Experts of a small language model.
Size: width 256, 111M parameters.
Experts: 256 experts in each of 8 layers, 64 SwiGLU neurons an expert, 4 picks a token, a softmax router, a shared expert of 192 neurons.
Below are experts of layer 5 (counted from 0) of a mixture-of-experts language model. Rows are named router (the router's row for the expert), gate (a neuron's input weights, with its number), up (a neuron's input weights, with its number) and show model dimensions 0-255. Each number is 128 + 24 x the weight over its row's rms, rounded and kept within 0 to 255.
After each expert's rows: "comes after" lists some tokens at least twice as common just before its tokens as in all text. This comes from a sample of Wikipedia text that the model never trained on. Tokens count by the router's weight.

# expert 3
router [136 139 132 118 130 119  90 116 155 116 163 141 147 112 156 133  94 137 167 109 101 130  99 120 131 135 135 105  78 112 151 180 125 187 170  88 124 126 123 144 138  72 168 143 139 114 100 128 129 127 132 136 125 182  91 143 147 131 136 113 131 109  95 147 129  81 144  93  88 115 147 104 124  91 138  99 139 171 141 112 125 176 149 154  97 120 138 113 154 135  72 121 128 147 122  75 138 150 152 119 111 121 154 163 148 138  89 121 117 164 166 127 117 133 125 132 108 129 119 149 139 157 142  78 131 147 162 124 126 123 100 119 108 144  81 121 158 116 100 145 147 148 100 128  77 128 128 151 116 124 105 121 102 140 168  71 116 105 176 107 122 145 150 169 167  72 119 172 147 128 114 111 136  85 121 146 130 135 143  90 178 163 137 113 104 106 131 151 129 147 171 108 156 107 119 152 118 125 107 118 149 104 144 146 131 153 147 135 134 138 143 139 187 101 129 149  90 157 108 148 132 130 106 124 134 116 154 153 112 122 102  97 157 131 156 160 148 131 132 163 163 113 123 119 101 147 162  96 144 158 136 147 125 114 115 157]
gate0 [103 173 155 173 116  84 101 142 141 112 132 108 120  76 123 123 131 162 126  87 112 134 109 113 172 116 127 117 126 156 107  98  78 129  90 133 105 143 111 154 107  79 136 133 118 106 148  87 126 136 157  68 119 141 123 150 164 150 115 154 151 136 122 100 120 110  98 140 132  82 129 137  88 131 112  82 152  91 137 105 137 117 140 109 123  98  82 151 136 148 132 102  90 123 120 132 157  82 118 116 143 144 153 122 127 113  75 153 211 135 147 136 138 138 115 147 123 133  95 149 167 117 165 144 109 139 180 118 135 124 174 165 111 131 132 117 164 109  97 134 148 105 130 143 144 106 122 162 121 162 101 143 100 147  82 125 118  99 139 145 135 106 129 150 177 111 137  77 153 146 129 126 163 107 114 119 147 129 139 144 134 147 152 133 119 115 113 163 120 146 140 108 112 112  94 165 112 133 174 106 122 174 138 147 118 142 124 140 121 158 141 116 127 141 110 162 104 153 147 155 123 126 143 146 157 139 143  77 139 136  92 145 178 150 151 120  99 108 124 149 137 117 158 117 133  91 113  81  82 153 112 152 142 109 148 140]
up0 [139  86 116  98 147 181 159 127 111 113 118 146 142 183 141 156 121 100 125 177 139 102 128 150 105 149 132 126 136 113 140 138 175 137 170 122 153 125 147 120 135 171 101 107 128 148  97 165 129 150 106 173 135 104 122 117 105 111 138  92 103 126 130 168 117 176 134 117 127 180 137  93 133 108 157 161  99 153 123 142 133 140 108 146 133 192 176 115 114  98 117 177 126 117 149 130  91 170 150 143 100 110  82 137 135 118 140 100  68 134 126 136  97 118 140 112 135 122 158 104  78 138  72 121 159 122  81 143 133 125  85  73 154 152 105 152 115 152 168 114 104 162 129 100 123 149 129 111 131 108 146 138 157  98 161 112 140 142 114 106 115 141 109 142  79 135 100 164 139 125 118 161  91 128 142 166 116 121 108 117 119 116  94 115 151 135 144  99 144 104 117 129 157 155 158  89 127 108  73 116 121 118 144 107 133 116 144 102 122 105 118 141 142 111 155 122 128  86 119  95 144 109 112 106 113 106 120 156 126 131 161 113 110  89 105 121 147 148 137 117 124 142  85 122 133 168 133 158 159 111 151 109 115 164 110 130]
comes after: ",", "\"", ")", " well", "),", "s"

# expert 237
router [123 125 112 102 120  99  76  92 151 101 151 138 164 116 149 136 124 135 141 125 104 113 129 164 147 157 195 113 116 153 128 154  91 142 133 108 107 107 106 173 147 106 121 149 135 141  85 129 109 120 134 141 143 138  85 132 131 108  94  75 109  93 135 164 158 110 108 128 137  94 119  97 131 160 165 134 139 178 144 122 151 156 159 158 131 123 146 116 173 108 113 133 150 135  97 102 162 159 140 108 100 174 135 100 133  97 119 157 130 121 164 169  93 141 123 131 139 145 129 121 112 130 141 124 158 130 129 110 136 105  92 109 116 150 133 147 111  71 124  99 148 136 145 130 124 159 100 140 112 158 122 105 120 125 139 110 112 109 140 112  99 161 158 159 156 123 119 156 162 144 104 104 170  81 128 133 136 113 141 100 137 151 164 130 107  65 153 153 107 154 122 121 137 125  85 172  66 137 106 124 115 130 119 150 132 176 129 154 106 126 119 111 125 123 118 148 115 109 120 132 163  94  82 137 122 124 137 127 145 129  83 123 121 132 138 155 181 174 145 122 177 129 137 140 102 114 178  92  94 147 125 170 171 136 157 121]
gate0 [144 118 118 161 136 110 107 101 121 114 127 125 122 104 140 181 153 128  93 145 128 151 146 132 127 121 123  94 133 141 145 139  74 126 133  94  98  61 145  87  98 100 133 142 125 111 146 160 130 135 121 124 124 130 133 162 136 146 111 106 142 109 142 132  94 196  83 145 151 106 143  62 168 154 104 144 124 124 190 131 138 131 132 152 137 128 146 148 142 151 124 102 112 146 124 144 107 133 161 104 100 147 157 101 117 119 173 151 144 130  82 115  80 132 126 154 132 150 134 127 123 140 108 135 187 129 141 159  80 137 107 118 126  75 138 155 139 127 142 148 122 122 124 123 113 156 166 122  98 122 167 111 115 154 123 164 114 165  96 146 124  84 146  94 167 127 156 144  77 125 108 111 141 108 125 140  97 143 138  87 116 140  83 133  82  85 110 134 120 165 152 147 104 118 115 119 106 107 109 194 157 148 129 110 118 116 138 116 195 120 126  85 122 125 126 140 136 153 128 144  55 122 127 115 125 101 159 102 121 160  99 142 141  99 110 106 121 131 144 120 121 118 130 135 129 147 161  94 174 111 133 110 131 114 115 118]
up0 [153 115 133 127 142 115 109 123 100 124 119 101 123 100 147 176 153 149  98 143 137 133 173 149 123 144 118 124 110 129 141 136  63 149 137 121  78  75 150  89 133 114 137 167  88 143  93 138 113 126 125 137 119 109 140 164 116 136 127 102 151 121 133 133 119 171 124 140 139 131 114  66 179 149 118 168 122 107 162 138 111 125 104 132 155 130 134 145 123 139 117 108  90 133 121 129 108 110 140 135  96 136 173 158 110 141 166 168 178 119  87 124  99 131 144 169 154 138 124 104 146 133  88 135 157 123 172 140  87 125 134  99 154  71 147 118 125 122 135 150 135 106 127 114 118 146 162 130 122 135 196 112 133 113 125 140 122 173  97 142 132 109 123  67 157 124 157 138  80 137 115 113 153  92 112 145 110 126 126 112 115 145  70 140  83 106  99 150 136 161 143 135 105 152 137 159  99 124 152 211 120 156 171 115 135 111 133 133 145 124 119 101 125 126 113 138 138 151 114 160  95 106 115 159 134  99 139  93 130 137  85 141 133 117 135 134 120 117 101 119 105 140 119 136 151 169 155 103 155  96 149  66 140 143 138 137]
comes after: " in", " of", " with", " to", " by", " from"

# expert 122
router [123 142 152 104 162 132 121 118 129 122 150 124 162 127 133 143  95 157 138 104  72 119  98 143 112 155 179 125 120 127 125 177 138 144 125  80 136 136 143 137 163  55 139 169 123 138  91 127 142  96 118 126 128 203 101 118 133 141 114 111  97 111 127 150 139 107 109 108  76 122 143 123 138  68 185 124 149 143 119 125 117 193 118 160 117 124 119 167 170 111 115 132 139 142 151  83 157 111 149 101 155 127 166 162 169 139 122 121 105 175 134 159  89 113 149 164 133 125 133 120 105 126 143  74 123 127 127 124 114 138 118 123 130 130  98 148 121 110 100 163 126 163 127 122 105 105 114 155 119 165  90 132 113 137 161 140 110  86 163 104  94 150 130 138 136  65 127 173 118 130 131 123 143  85 128 145 124 123 129 116 157 150 151 128 104 132 141 129  77 186 159 114 124 100 132 107 139 127 133 103 127  67 155 117 128 140 153 153 128 139 145 123 132 149 103 172 108 130 109 144 134 136 104 118 124 104 154 103 139 123 115 114 157 141 140 153 158 131 172 129 182 107 152 100 128 114 164 127 118 148 113 148 137 125 130 141]
gate0 [136  97 142 139 118 132 141 158 106 129  99 100 158 129  85  73 140 145 130 108  95 151 150  96 153  73 136 153 146 127 126 116 163 162  82  91  97 122 133 123 130  79  90 112 116 115 121 107 124 122 115 138 117 194 133 133 137 149 137 111 126 159  91 171 149 101 162 135 108 125 107 115 130  98 136 150 155 126 135  90 101 151 125 118 143 158 177  96 126 145 150 165 158 139 172 111 110 146 140 106 145 157 136 144 102 142 156  90 119 136 128 138 150 130 147 113 133 114 166 135  93 120  44 103  78  94 139 115 158 102 113 162 134 104 104  86 123 133 126 117  76 150 121 133 128 114 140 138 136 152 118  87 142 158 104 118 105 109 111  82 157  99 128 112  75 125 140 105 102 144 168 117  84 143 135 171 100  99 134 101 124 134 134 129 132 127 139 117 121 127 123 129 153  87  95 123 164 105 130 171 159 139  94 108 124 111 146 147 129  75 103 155 118 152 140 135 127 142 116 124  91 133 131 149  88 130  88 104 130 148 127 139 121 106 145 112 100 114 110 113 161 172 126 177 144 150 132 129 128 148 120  95 164 138 120 102]
up0 [104 106 116 146 121 161 144 131 141 140 126 182 100 153 137  92 142 136 154 100 150 158 115 112 123 139 115  92 154 162 102 159 136 120 143 144 167 140 122 127 122 156  95 127 112  84 125 144 142 179  97 138 141  96 113 102 107 128 115 135 153 165 147 112 111 108 128 133 147 176 127 106 137 135  61 139 127 140 130 120 135 134 149 106 143 174 117 110 108 146 132 122 145 115 149  93 123  99 128 100 106 118  92 160 109 133 145 116  94 102 146 125  95 125  80 133 137 128 112 130 134 131 123 138 147 161 150  73 143 136 146 114 140 134 157 151 141 116  79 104 141 188 213 110 112 139 103 148 137 105 133 104 131 181 184 120 121 127 121 133 130 125 136 119 140 130 137 154 125 130  97 102 116 108 130 128 127 118 115 111 164 138  73 136 185 131 108 153 120 123 132 132 116 151 129 115 124 126 133  99 113 152 154 145 119 180 107 173 112 121 107 144 112 126 112 130 110 133 165 142 155 118 154 141  99 172 183 105 183 121 154 179 110 126 116 108  51 131 104 135 123 140 106 108 132  87 153 101 130 138  93 114 136 145 159 180]
comes after: "0", " |\n", " |", "3", "1", "2"

# expert 250
router [167 147 138  99 141 117 128 108 143 129 132 166 160 116 146 180 112 102 156  78 112 153 101 126 115 149 161 126 105 133 140 160 139 129 119 105 143 107  99 159 173 123 165 179 146 113 113 110 154 129 133 162 129 192  91 100 156  97 119  92 109 129 128 167 147 133 105 115  95 116 174 121 129 115 158 142 152 194 106 139  96 173 135 102 128 102 100 146 144 145  92 159 159 150 111 106 122 152 163 110 135 133 131 134 129 104 133 144 118 117 127 161 124 118 139 128  98 150 121 140 156 131 143 118 154 111 127 116 122  73 116 127 120 131 119 154 146 150 122 127 121 120 125 107 119  82 115 178 110 126 141 142 122 167 153 137  72 110 145  71 104 133 139 141 140 113 100 172 128 122 135 140 185  97 114 159 134 145 143 100 120 165 148 109  84 129 126 160  96 170 168  75 154 127 127 172 131 135 116 141 143 132 159 187 124 128 152 167 116 133 143 121 111 107 113 118 144 114  91 148 150 122  88 119 137 115 136 107 145 117  88 124 151 132 154 123 145 166 152 116 136 133 158 137  89 156 107  90 121 136 159 134 171 132 133 160]
gate0 [143  69 188 101 149 108 139 140 140 136 148 148 121 144  73 124 134 137 154 100 129 115 105 146 156 134 148 152 116 152  88 139 113 141 120 128  96  97 115 103  84 124 136 125 117 134  98 161 187 120 147 185 110 119 135 115  95 125 118 114 122 166 139 115 144 207 100 146 117  90 163 126  86  98 115 128  88 127 119 138 112  94 152 117 159 107 163 109 119 134 106 170 128 121 121 150 138 100 118 145 127  95 131 154 161 140 124 131  69 155 145 139 138 136 156 108 115 126 133 137 152 109 115 126 123 127  95 117 160 107  98 121  73 111 109 141 139 114 122 164 123 106 147 121 111 133 125 131 103 100 121 140 122 121 121 117 151 122  99 122 120 168 127 153 178 131  75 142  89  84 111 133 128  95 141 111 130 106 153 113 120  91 149 113 146 134 120 128 107 138 116 117 112 144 127 149 147 128 137 120 115 159 144 145 116  96 135 132 120 164 146 150 149  81 114 106 150  77 130 107 113 108 161 173 143  80 175 117 145 126 136 135 155 103 162 159 138 196 130 117 146 117 151 125 123 136  84 188 139 143 120 168 181 120 119 135]
up0 [131  84 191 112 129  95 114 160 109 151 130 120 124 157  59 157 134 116 145  90 123 140  81 140 157 132 148 196 145 123 108 113 139 128 125 124  97 102 143  98 110 133 120 101 124 132 115 164 194 153 146 184 153 129 144 104 105 121 141 132 115 160 132 130 139 176 119 144 133 105 159 133  78 106 130 141 101  93 121 133 109 104 125 112 172 107 141 108  91 144 107 175 141 110 123 142 112  98 118 140 129  85 141 138 153 152 144 138  53 125 135 138 115 139 161 103 114 123 114 128 141  89  92 136 142 158  70 113 152 105 127 134  78  91 102 127 142 128 113 141 129 112 144 111 107 131 126 138 115 131 117 136 131 116 126 126 128 130 135 108 137 144 116 137 161 116  98 128 109  93 133 156 131 104 141 104 126 120 140 113 115  91 133 147 171 136  98 148 106 145  91 134 133 154 134 165 135 144 115 125 127 159 158 141 107  84 130 158 112 172 117 143 136 105 119 101 148 107 141  67 103 121 148 161 142  92 135 112 148 117 137 174 145  74 153 168 137 175 125 122 146 107 164 130 101 127  71 170 123 123 145 127 160 134 109 134]
comes after: "20", " (", " in", " the", " at", ":"

# expert 96
router [149 125 132 112 177 127  95  93 145 122 163 123 133 128 146 158  67 152 174 107  97 134 115 153 104 155 133 107  71 137 144 168 103 127 156 110 125 143 130 136 147  81 118 146 137 116  95 179 134 139  87 148 113 172  86 114 113 105 148 126 124 122  96 129 117 137 119  90 111  86 139 101 135  82 125  91 138 162 129 138 117 221 163 144 119 123  91 177 141 113  72 148 138 121 150 114 129 150 157  92 116 142 148 142 133 113 133 145 119 137 163 158 108 116 135 140 153 129 126 159 117 113 144 110 137 122 123 114 136 123 138 126  88 109  78 134 143 111 114 169 127 136 142 127 129 127 120 165 118 138 111 136 127 162 147 116 132  98 171 101 107 144  99 124 138  48  98 170 127 135 124 120 159  83 130 124 150  92 143  95 186 114 137 129 119 132 140 135 114 163 190 110 146 122 124 134 116 127 132 102 113 107 146 137 122 141 159 124 115 129 130 155 143  83 128 171 113 126 105 166 135 128 109 151 136 122 132 101 156 136 128 135 167 139 142 128 134 162 157 124 176 145 150  79 103 111 164 121 123 145 116 161 148 131 129 142]
gate0 [ 95 120 148 131 174  79 136 147 138  86 124  96 134 126 119 148 114 142 162 117  99 156 132 133 111 156 162 113 125 141 107  81 107 130 158 100 157 129 145 134 156 137 169 126 108 163 161 159 131 128  92 138 116 111 131 101 125 123 123 112 124 101 110 144 101 116 139 105 128 163 136 123 115  85  77 145 117 157  89 130 133 112 102 105 110 109 146 184 147 150 116  97 100 142 130 109 133 157 135  79 134 128 153 146 157 114 127 144 160 141 134 120 140 136 178  98  76 143 123 100 164 164 157 103 159  90 111 107 112  77 109 144 126 144 139 150 110 110 141 123 142 110 147  97  92 107  94 153  63 134 124 130 119 120 153 150  91 129 121 111 107 144 145 124 133 147 140 102 110  97 144 112 171 133 123 119 132 130 119 124 162 129 153 127 155 100 159 165 138  80 145 116 142 114 116 126  98 147  81 172 139 123 160 131 125 166 134 176 122 128 156 102 143 160 135 133 112  89 107 145 128 141 102 128 122 121 152 148 104 110 124  95 130 157 118 147 115 139 142 149  91  81  97 162 105 154 103  80 121 162 115 124 109  70 156 191]
up0 [131 110 123 139 183  71 112  98 130 194 157 113 112 139  80  99 137 142 159 107 130 133 141  92  97  95 145 119 159 158 148 129 147  99 175 110 162 125 142 143 142 168 141 116 133 130 157 168  83 118 113 140 147 132 147 149 124 132 150 131 119 126 122 100 137  78 153 149 142 140 135 180 114 126 117 177 128  87 109 135  98 109 105 131 124 177 156 131 108 146 130 153 132 131 114 135 104 128 124 102 136 126 109 134 155 163 144  81 103 124 109 136  81 130 135 107 149 137  88 101 103 147 121 125 155 167 109  95 106 144 101 137 153  84 122 126 135 130 114 127 112  85 118 114 108 141 149  83 153 117 144 139 129  85 133 161 126 163 132 102 116 116 126 190 122 106 151 135  99 130 106 112 201 127 144 123 113 108  95 149 133 110 128 117 111 158 145 158  92  92 140 134 108 136 177 112 123 152 126  84 113  96 137 178 113 142  86  91 159 122 172 112 163 122 132 117 101 161 110 149  95 108 117 107 112 135  96 156 129 123 134 129 112  93 171 140 112 135 115 139 126 101 132 153 100 108 100 168 131 115  81 118 116 131 129 146]
comes after: " |\n", "4", "3", "2", "1", "5"

# expert 37
router [156 131 113 128 142 100 111 115 152 101 132 136 167 105 141 179  83 122 142 123 107 130  96 134 115 144 210 151 127 146 101 133  90 177 175 112 109 112 123 138 170  90 127 179 130 164 119 116 146  96 125 150 111 152 102  93 152 139 110 126 125 118 139 144 143 113 117 103 121 137 152 113 128 136 151 106 129 148  91 148 142 191 120 121 105 129 115 163 164 142 120 132 100 114 116 125 110 116 160  79  95 136 146 151 149 132 124 134 130 124 143 131 121  82 148 118 112  83  69 135 134 112 129 108 135 129 110 113 134  85 143 146 128 152  89 156 136 101 136 139 147 124 110 113 113 123 116 141 103 165 116 129 102 162 161  94 121 118 147 103  74 173 108 128 147  68  79 133 130 153  91 119 158 104 114 113 155  84 120 114 112 174 142 121  93 104 183 159 127 141 127 100 156  82 131 167 101 134 110 106 123 108 131 116 165 155 149 115 109 120 132 119 142 128  78 125 139 106 121 135 121 126 115 104 127 131 111 106 166 119 104 106 136 162 133 114 118 141 133 137 170  85 163 142  76 144 131 105  91 124 127 131 142  89 160 139]
gate0 [103 140 127 132  60 110 172  98  91 135 109 116 117  91  88 101 176 139 146 147 117 108 164 119 158 127 150  82 153 129  83  94 124 148 117 162  91 151 125 106 146 130 147 132 171 106 147 168 179 129 132 145 125 118 163 141 138 125 116  98 172 163 139 106  99 124 121 149 148 148 128 125 137 146 117 114  95 134 141 119 131 122 101  80 110 100 150 114 138 165 150 138 119 111  80 122 104 127 153 111 110 142 109 119  97 154 151 105 133  71 138 152 110 106 116 120 119 126 117 119 122 160 159 139 171 125  85 128 141  78 136 164 124 102 138 154 161 138 148 164 115 121  99 109 109 115 129 107 114 131 119 106 138 133 128 116 164 143  90 131 135 131 133 120 133 143  78 117  83 121  99 150 109 156 158  99  96 139  91 120 110 140 143 157 141 153 131 144 138  83 108 125 102 148 109 177 110 116 147  95 104 165 116 100 122 171 131 119 118 111 119 152  80 151 124 104 161 152 135 122  78 110 148  79 104 157 131 102 135 125 101 135 155 149 120 116 110 106 128  92 106 136 164 112 130 109 119 171  69 103 154 157 142 118  93 109]
up0 [184 101 146 109 185 156  90 196 111  88 146 129 119 147 142 152 114 111 100 120 126 160 151 133 132 116 110 135  95 161 177 133  99 134 136 103 123 119 131 159 134 112 124 103 102 134 156  87 110 125 119  99 118 137  91 170 104 119 118 142 110 144 114 152 143 151 143 128 105 159 107 163 127 155 116 131  87 117 154 121 132 140 131 127 182 101  70 129 168 109 103 102 110 114 132 146 134 143 135 146 126 154 128 113 167  84 109 157 110 157 104 122 159 119 101 108 163 120 148 123 152 150  78 112 102 138 156 156 162 142 134 102 130 183  93 104 110 126 134 131 123 128 182 156 134 128 126 141 133 192 102  92 119 122 159 137 102 151 140 102 136 139 173 124 118 140 146 116 139 122 140 124 129 119 159 151 129 122 179 152 124 106 104 109 165 116 118 107 131 127 109 150 184  58 122  98 142 111 142 155 136 102 117 134 121 103  97 162 131 169 139 130 143  99 129 139 129 120 101 126 142 142 127 130 137 111 120 137 135  93 148 168 101 103 162 155 122 132 132 150 121  95 140 155 103 185 153 113 171 144 137 103 129 179 124 145]
comes after: " on", " –", "On", " to", " ", " On"

# expert 26
router [140 155 112 117 118 116  85  82 163 124 178 126 145 111 143 160 116 153 135  98 107 126  97 144 128 148 120  95  90 117 119 165 109 148 141 118 139 103 141 151 146  83 148 161 137 147 131 126 125 103 110 151  95 150  80 118 133 112  98 115 102 116  88 181 149 103 114 107 125 116 154 127 104 123 142 106 152 171 130 106 124 157 162 129  97 149 115 125 163  98  80 156 154 156 122  72 125 146 161 127 103 147 152 125 133 116 114 131 116 126 138 135 101 118 133 122 102 117 107 131 139 115 145  97 118 134 167 106  90 112 117 109 119 129  94 124 151  87  83 148 126 121 121 134  92 101 102 143 130 127 120 115 105 132 165  84 118  89 166 115 125 141 146 137 139  64 107 138 131 124 116  95 154 135 145 154 136 114 108  60 161 171 121 104  80  79 166 136 144 140 161 107 116 114 121 144 109 160 111  98 120  65 145 162 135 125 150 121 148 160 148 125 180 124 108 116 115 126 101 145 150 113 101 117 161 139 161 118 110  95 103  79 154 155 148 128 150 131 122 141 108 121 152 112  93 129 137 109 144 151 117 156 150 108 152 189]
gate0 [107 120 131 119 141 112 134 107 129 168 109 159 136 144 119 136 135 146 104 140  97 130 146 125 106 153 115 112 175 129  95 120 156 143 156 127 147 110 152 107 167 124 154 159  84 139 155 128 137 126 121 128 105 142 144  87 125 153 163 161 132 186 138 129 151 105 133 136 134 133 111 137 119 124 151  92 100 137 134 102  98 140 120 174 172 136 145 134 123 125 109 119 103  94 153 102 116 153 105 136 109 109 158 143  98 106 124 108 148  87 160 135  97 115 170 107 131 150 120 217  98 127 134 122 146 144 109 107 149 100 119 137 127 117 134 155 136 137 122 123 155 145 113 133 124 179  71 135 120  95 159 130  90 107 144 112 137 151 190 111 117 150 126 127 140 151 121 170 133 128 179 139 105 131 125 185 138  98 118 170 135 171 107 137 129 112 120 114 121 115 155 124 140 113 123 118 150 136 135 141 181 128 145 107 134 106  98 137 144  92 150 148 134  85 111 136 143 192 123  68 155  88 137 123 128 138 126 236  98 144 115 140 131 113 132  96 116 135 127 111 122 169  95 131 142 155 145 138 124 146 127 103 136 120  74 137]
up0 [135 137 124 111 137 115 111 153 121  79 148 128  74  97 147 108 123 126 177 127 141 127 100 110 112 151 133 143  56 124 156 131  76 113 151 130 109 139 101 141  72  94 109 108 157 162 102 167 141 119 136 136 122 109  98 122 128  97  94 101 143  71 146 163  84 152 106 109 132 130 141 118 150 113 108 142 158 104 141 118 140 114 123  91 118 131 123 132 159 146 136 114 132 157  93 154 134  77 141 124 135 153 123 153 171 137 116 136 118 158 126 115 133 121 100 137 129 106 145  97 176 130 135 114 120  96 157 143 116 187 133 105 126 165 123 118 130 114 151 154 120 130 167 132  95  73 159 143 134 160 111 115 154 135 152 111 117  66  77 156 135 101 149 134 114 131 109 117 127 153  68 121 117 129 145  67 119 136 131 119 142  96 118 116 135  96 119 142 132 113 137 137 129 164 123 127 115 113  94 121 102 120 106 136 136 157 157 102 116 151 110 131 134 153 151 146 119  93 150 218 117 143 128 116 122 132 162  87 144  92 158 128 150 139  90 148 134 111 118 166 126 108 134  91 119 166 139 116 134 122 131 160  68 134 151 115]
comes after: ",", " well", ")", "s", "\"", "),"

# expert 218
router [147 139 123 127 150 122 109 120 166 108 141 158 148 133 174 145  93 134 155 119  96 159 112 143  79 137 139 102 120 168 110 157 107 156 142 100 126  80 121 115 159 131 125 131 143 147  96 145 115 135 102 141 107 168 110 118 164 133 109 124  99 122 127 134 138 132 139 131  93 112 147 130 113 112 139 111 138 149 111 138 120 185 157 124 123 111 144 143 130 119 105 134 141 152 136  55 122 119 171 112  99 174 167 164 128 125  98 124 115 151 161 164 112  87 170 154 124 122  74 121 103 126 131 102 115 141 123 101 106 125  72 120 104 162  70 142 139 120 139 164 145 154  97 129  98 131 126 165 117 128 130 143 100 147 177 102 113 133 157  87 139 165 158 130 169  92 143 163 129 155 118 132 162 117 137 149 125 124 138  81 157 140 141 103 133 108 133 101 126 180 166 138 155  98 156 125 134 148  73 107  94  90 141 124 136 128 131 138 108 139 133 107 160 125  98 131 127 148 121 127 148 109  71 105 142 133 128 154 139 135 132 104 137 120 191 150 146 160 148 138 160  87 157 108  70 140 127 115 132 155 111 144 154  95 129 165]
gate0 [142  98 157  74  77 110 142 100 127 177 127 105 157 147 121 120  83 115 130 132 157 132  98 101 153 141 166 111 153 130 136 158 142 148 124 105 106 112 108 127 116 100 125 111 118 144 120 108 134 138 113 113 119 152  88 146 130 102 144  77 123 144 160  94 139 174 139 122  80  95 124 100 136 132 131 114 116 103 137 142  83 148 150 135 138 135 119 136 115 117 175 144 130  88  88 105 173 103 152 110 148 134  98  84 123 127 121 139 114 184 142 148 106 131 131 102 122 115 134 151 108 161 125 128 178 127 136 141 121 129  98 102 118 145 101 127 128 165 116 142 166 147 131 104 100 109 130 117 110 138 111 136 124 155 177 150 134 143 130  80 122 123 140 132 149 100  98 137 141 119 120 115 117 100 130 126 128 114 119  99 122 172 172 126 135 127 159 130 108 123 111 107 186 129 122 115 109 100 116  73 139 146 112  85  77 175 164 113 165 105  91 104 119 135 112 119 157 129 142 164 108  83 175 134 120  84 150  64 102 124 138 143 131 125  88 170  99 122 148 152 151 123 147 106 134 178 136 140  78 126 177 133 147 117 160 137]
up0 [133 104 145  80  68 103 132 121 116 172 112 131 142 156 139 137 100 106 116 139 170 140  92  92 158 137 157 110 146 131 139 127 151 145 122 115 109 117 117 118 122 123 116 105 115 139 130 104 132 133 145 109 135 143 105 137 127 105 151  82 141 159 176  89 138 193 148 137 101 110 124 112 137 139 117 135 103 118 152 150  95 146 134 123 133 113 121 124 105 133 172 128 108  93  90 102 169 103 147 125 140 133  83  85 122 123 116 142  91 174 140 130 110 155 143  95 122 121 128 129 105 158 131 129 174 138 120 147 124 142 100 102 130 147 106 129 129 173 131 129 150 124 130 111 108 130 120 107 114 122 119 158 135 159 163 151 142 142 132  65 132 116 144 139 158 120  89 121 144 109 126 137 101 105 135 132 140 141 129 111 111 148 180 136 150 134 126 133 104 117  90 120 182 136 135 113  99  96 121  79 147 165 103  90  64 154 152 121 149 110  56  92 130 151 133 127 167 117 147 143 112  83 179 136 123 109 157  67 109 141 149 149 125 124  70 154  84 111 134 152 141 137 151 118 136 160 113 153  78 107 160 137 148 106 170 132]
comes after: " ", " |", ".", "\n", ")\n", " –"

# expert 21
router [152 134 109  94 174 109 119 126 129 116 152 119 138 130 166 165 126 138 155  63 119 113 117 158 116 123 165  95 113 146 123 172 109 163 137 126 153 128 118 137 165 105 132 177 154 158  81 149 164  91 118 160 122 141  60 107 143 122  99 101 115 103  85 138  89 128 124 108 134 114 139 108 126 109 122  99 132 147 131 113 171 169 151 129  84 113  85 135 143 109  96 157 139 161 123 111 140 136 139 131 117 155 161 137 159 111 112 137 125 108 139 119 128  97 152 122 126 123 152 132 149 149 137 106 118 111 149  57 131 107 102 110 106 108 139 149 160 110  94 156 150 129 100 120  94 156 117 156 104 154 134 115 134 146 133 104 105 128 185 129 100 145 129 129 150 109 112 135 118 117  99 130 154 111 151 158 120  92 144  79 164 132 143 130 113  92 166 152 125 124 156 106 124 108  97 144 102 158 115  94 117  92 124 103 139 122 138 172  85 134 164  87 133 135 107 144 151 122  97 133 149 128 128  97 154 108 150 143 117  91  99 121 137 150 123 175 113 150 128 133  95  65 140  91  95 146 146 123 157 154  97 152 174 101 128 145]
gate0 [144 143 124  86 114 163 125 144 146 102 159 142 102 129 109 173 117 106 155 117 135  90 121 110 123 121 147 118 124 109  75 154 114 116 146 115 147 138 133 109 147  98 142 132 140  99 132 180 111 124 146 135  74 125 106 178 139  82 116 130  94  90 126 144 145 121  96 131 126 126 133 105 158 111 105 113 140 157 182 171  85 128 134 124 139 175 162 148 132 140 122 109  93 145 111 133 114 130 115 132 173 135 152 121 141 159 131 136 103 114 109 127 139  84 139  92 140  95 116 149 141  93  95 141 113  64 145 166  90 113 113 140 100 136 134 147 118  93 127 131 109 141 126  99 107 126  86 147 177 115  93 103 133 115 139 112 122 130 101 117 116 147 124 144 123 148 135 106 140 158 121 140 134 106  97 153  95 131 124 137 129 103 131 116 128 131 103 112 142 141 124 156 114 134 152 134 102 112 231 119 123 131 140 126  71  98 128 138 177 142 180 126 167 123 138 115 139  71 137 140 152 141 137 190 106 102 135 143 110 143 122  74 130  99 174 139  98 137 131 155 108 106 107 124 115 149 172 132 135  89 150 103  84 143 140 115]
up0 [147 109 144 177 150 100 132 106 147 150 104 126 174 122 177 104 122 160 125 130 119 159 129 144 109 150 110 134 144 165 178 117 124 133 127 123 116  86 124 157 153 141 128 137  84 135 157  98 122 134 116 139 170 149 127  78 133 131 141 118 183 142 127 127 124 145 162 118 120  97  88 150 105 162 158 139 133 119  83  94 166 135  99  93  92  66 119 134 151  91 133 153 180 130 144 109 158 117 152 125  89 106  85 119 115  86 104 126 134 128 139 129 117 160 104 173 105 155 130 119 128 146 157 115 150 195 121 110 128 117 101  79 116 120 115 126 152 153  99 168 142 127 119 135 150 120 176 137 118 135 147 151  98 161 140 110 126 117 146 133 146 141 124 125 127 110 128 165 128 111 133 107 134 137 155 106 156 138 113 116 141 152 114 123 148 122 134 112 125 130 163 129 169 108  94 137 139 145  55 142 121 117  96 154 188 157 150 129 127 131 101 128 100 145 116 141 134 190 108 100 115 117 123  92 137 134 121 101 138 107 129 158 145 158  75 116 153 108 148 136 166 167 140 146 146  98 102 100 134 164  76 145 141 128 136 139]
comes after: ",", ".", " and", " =\n\n", ".\n\n", " of"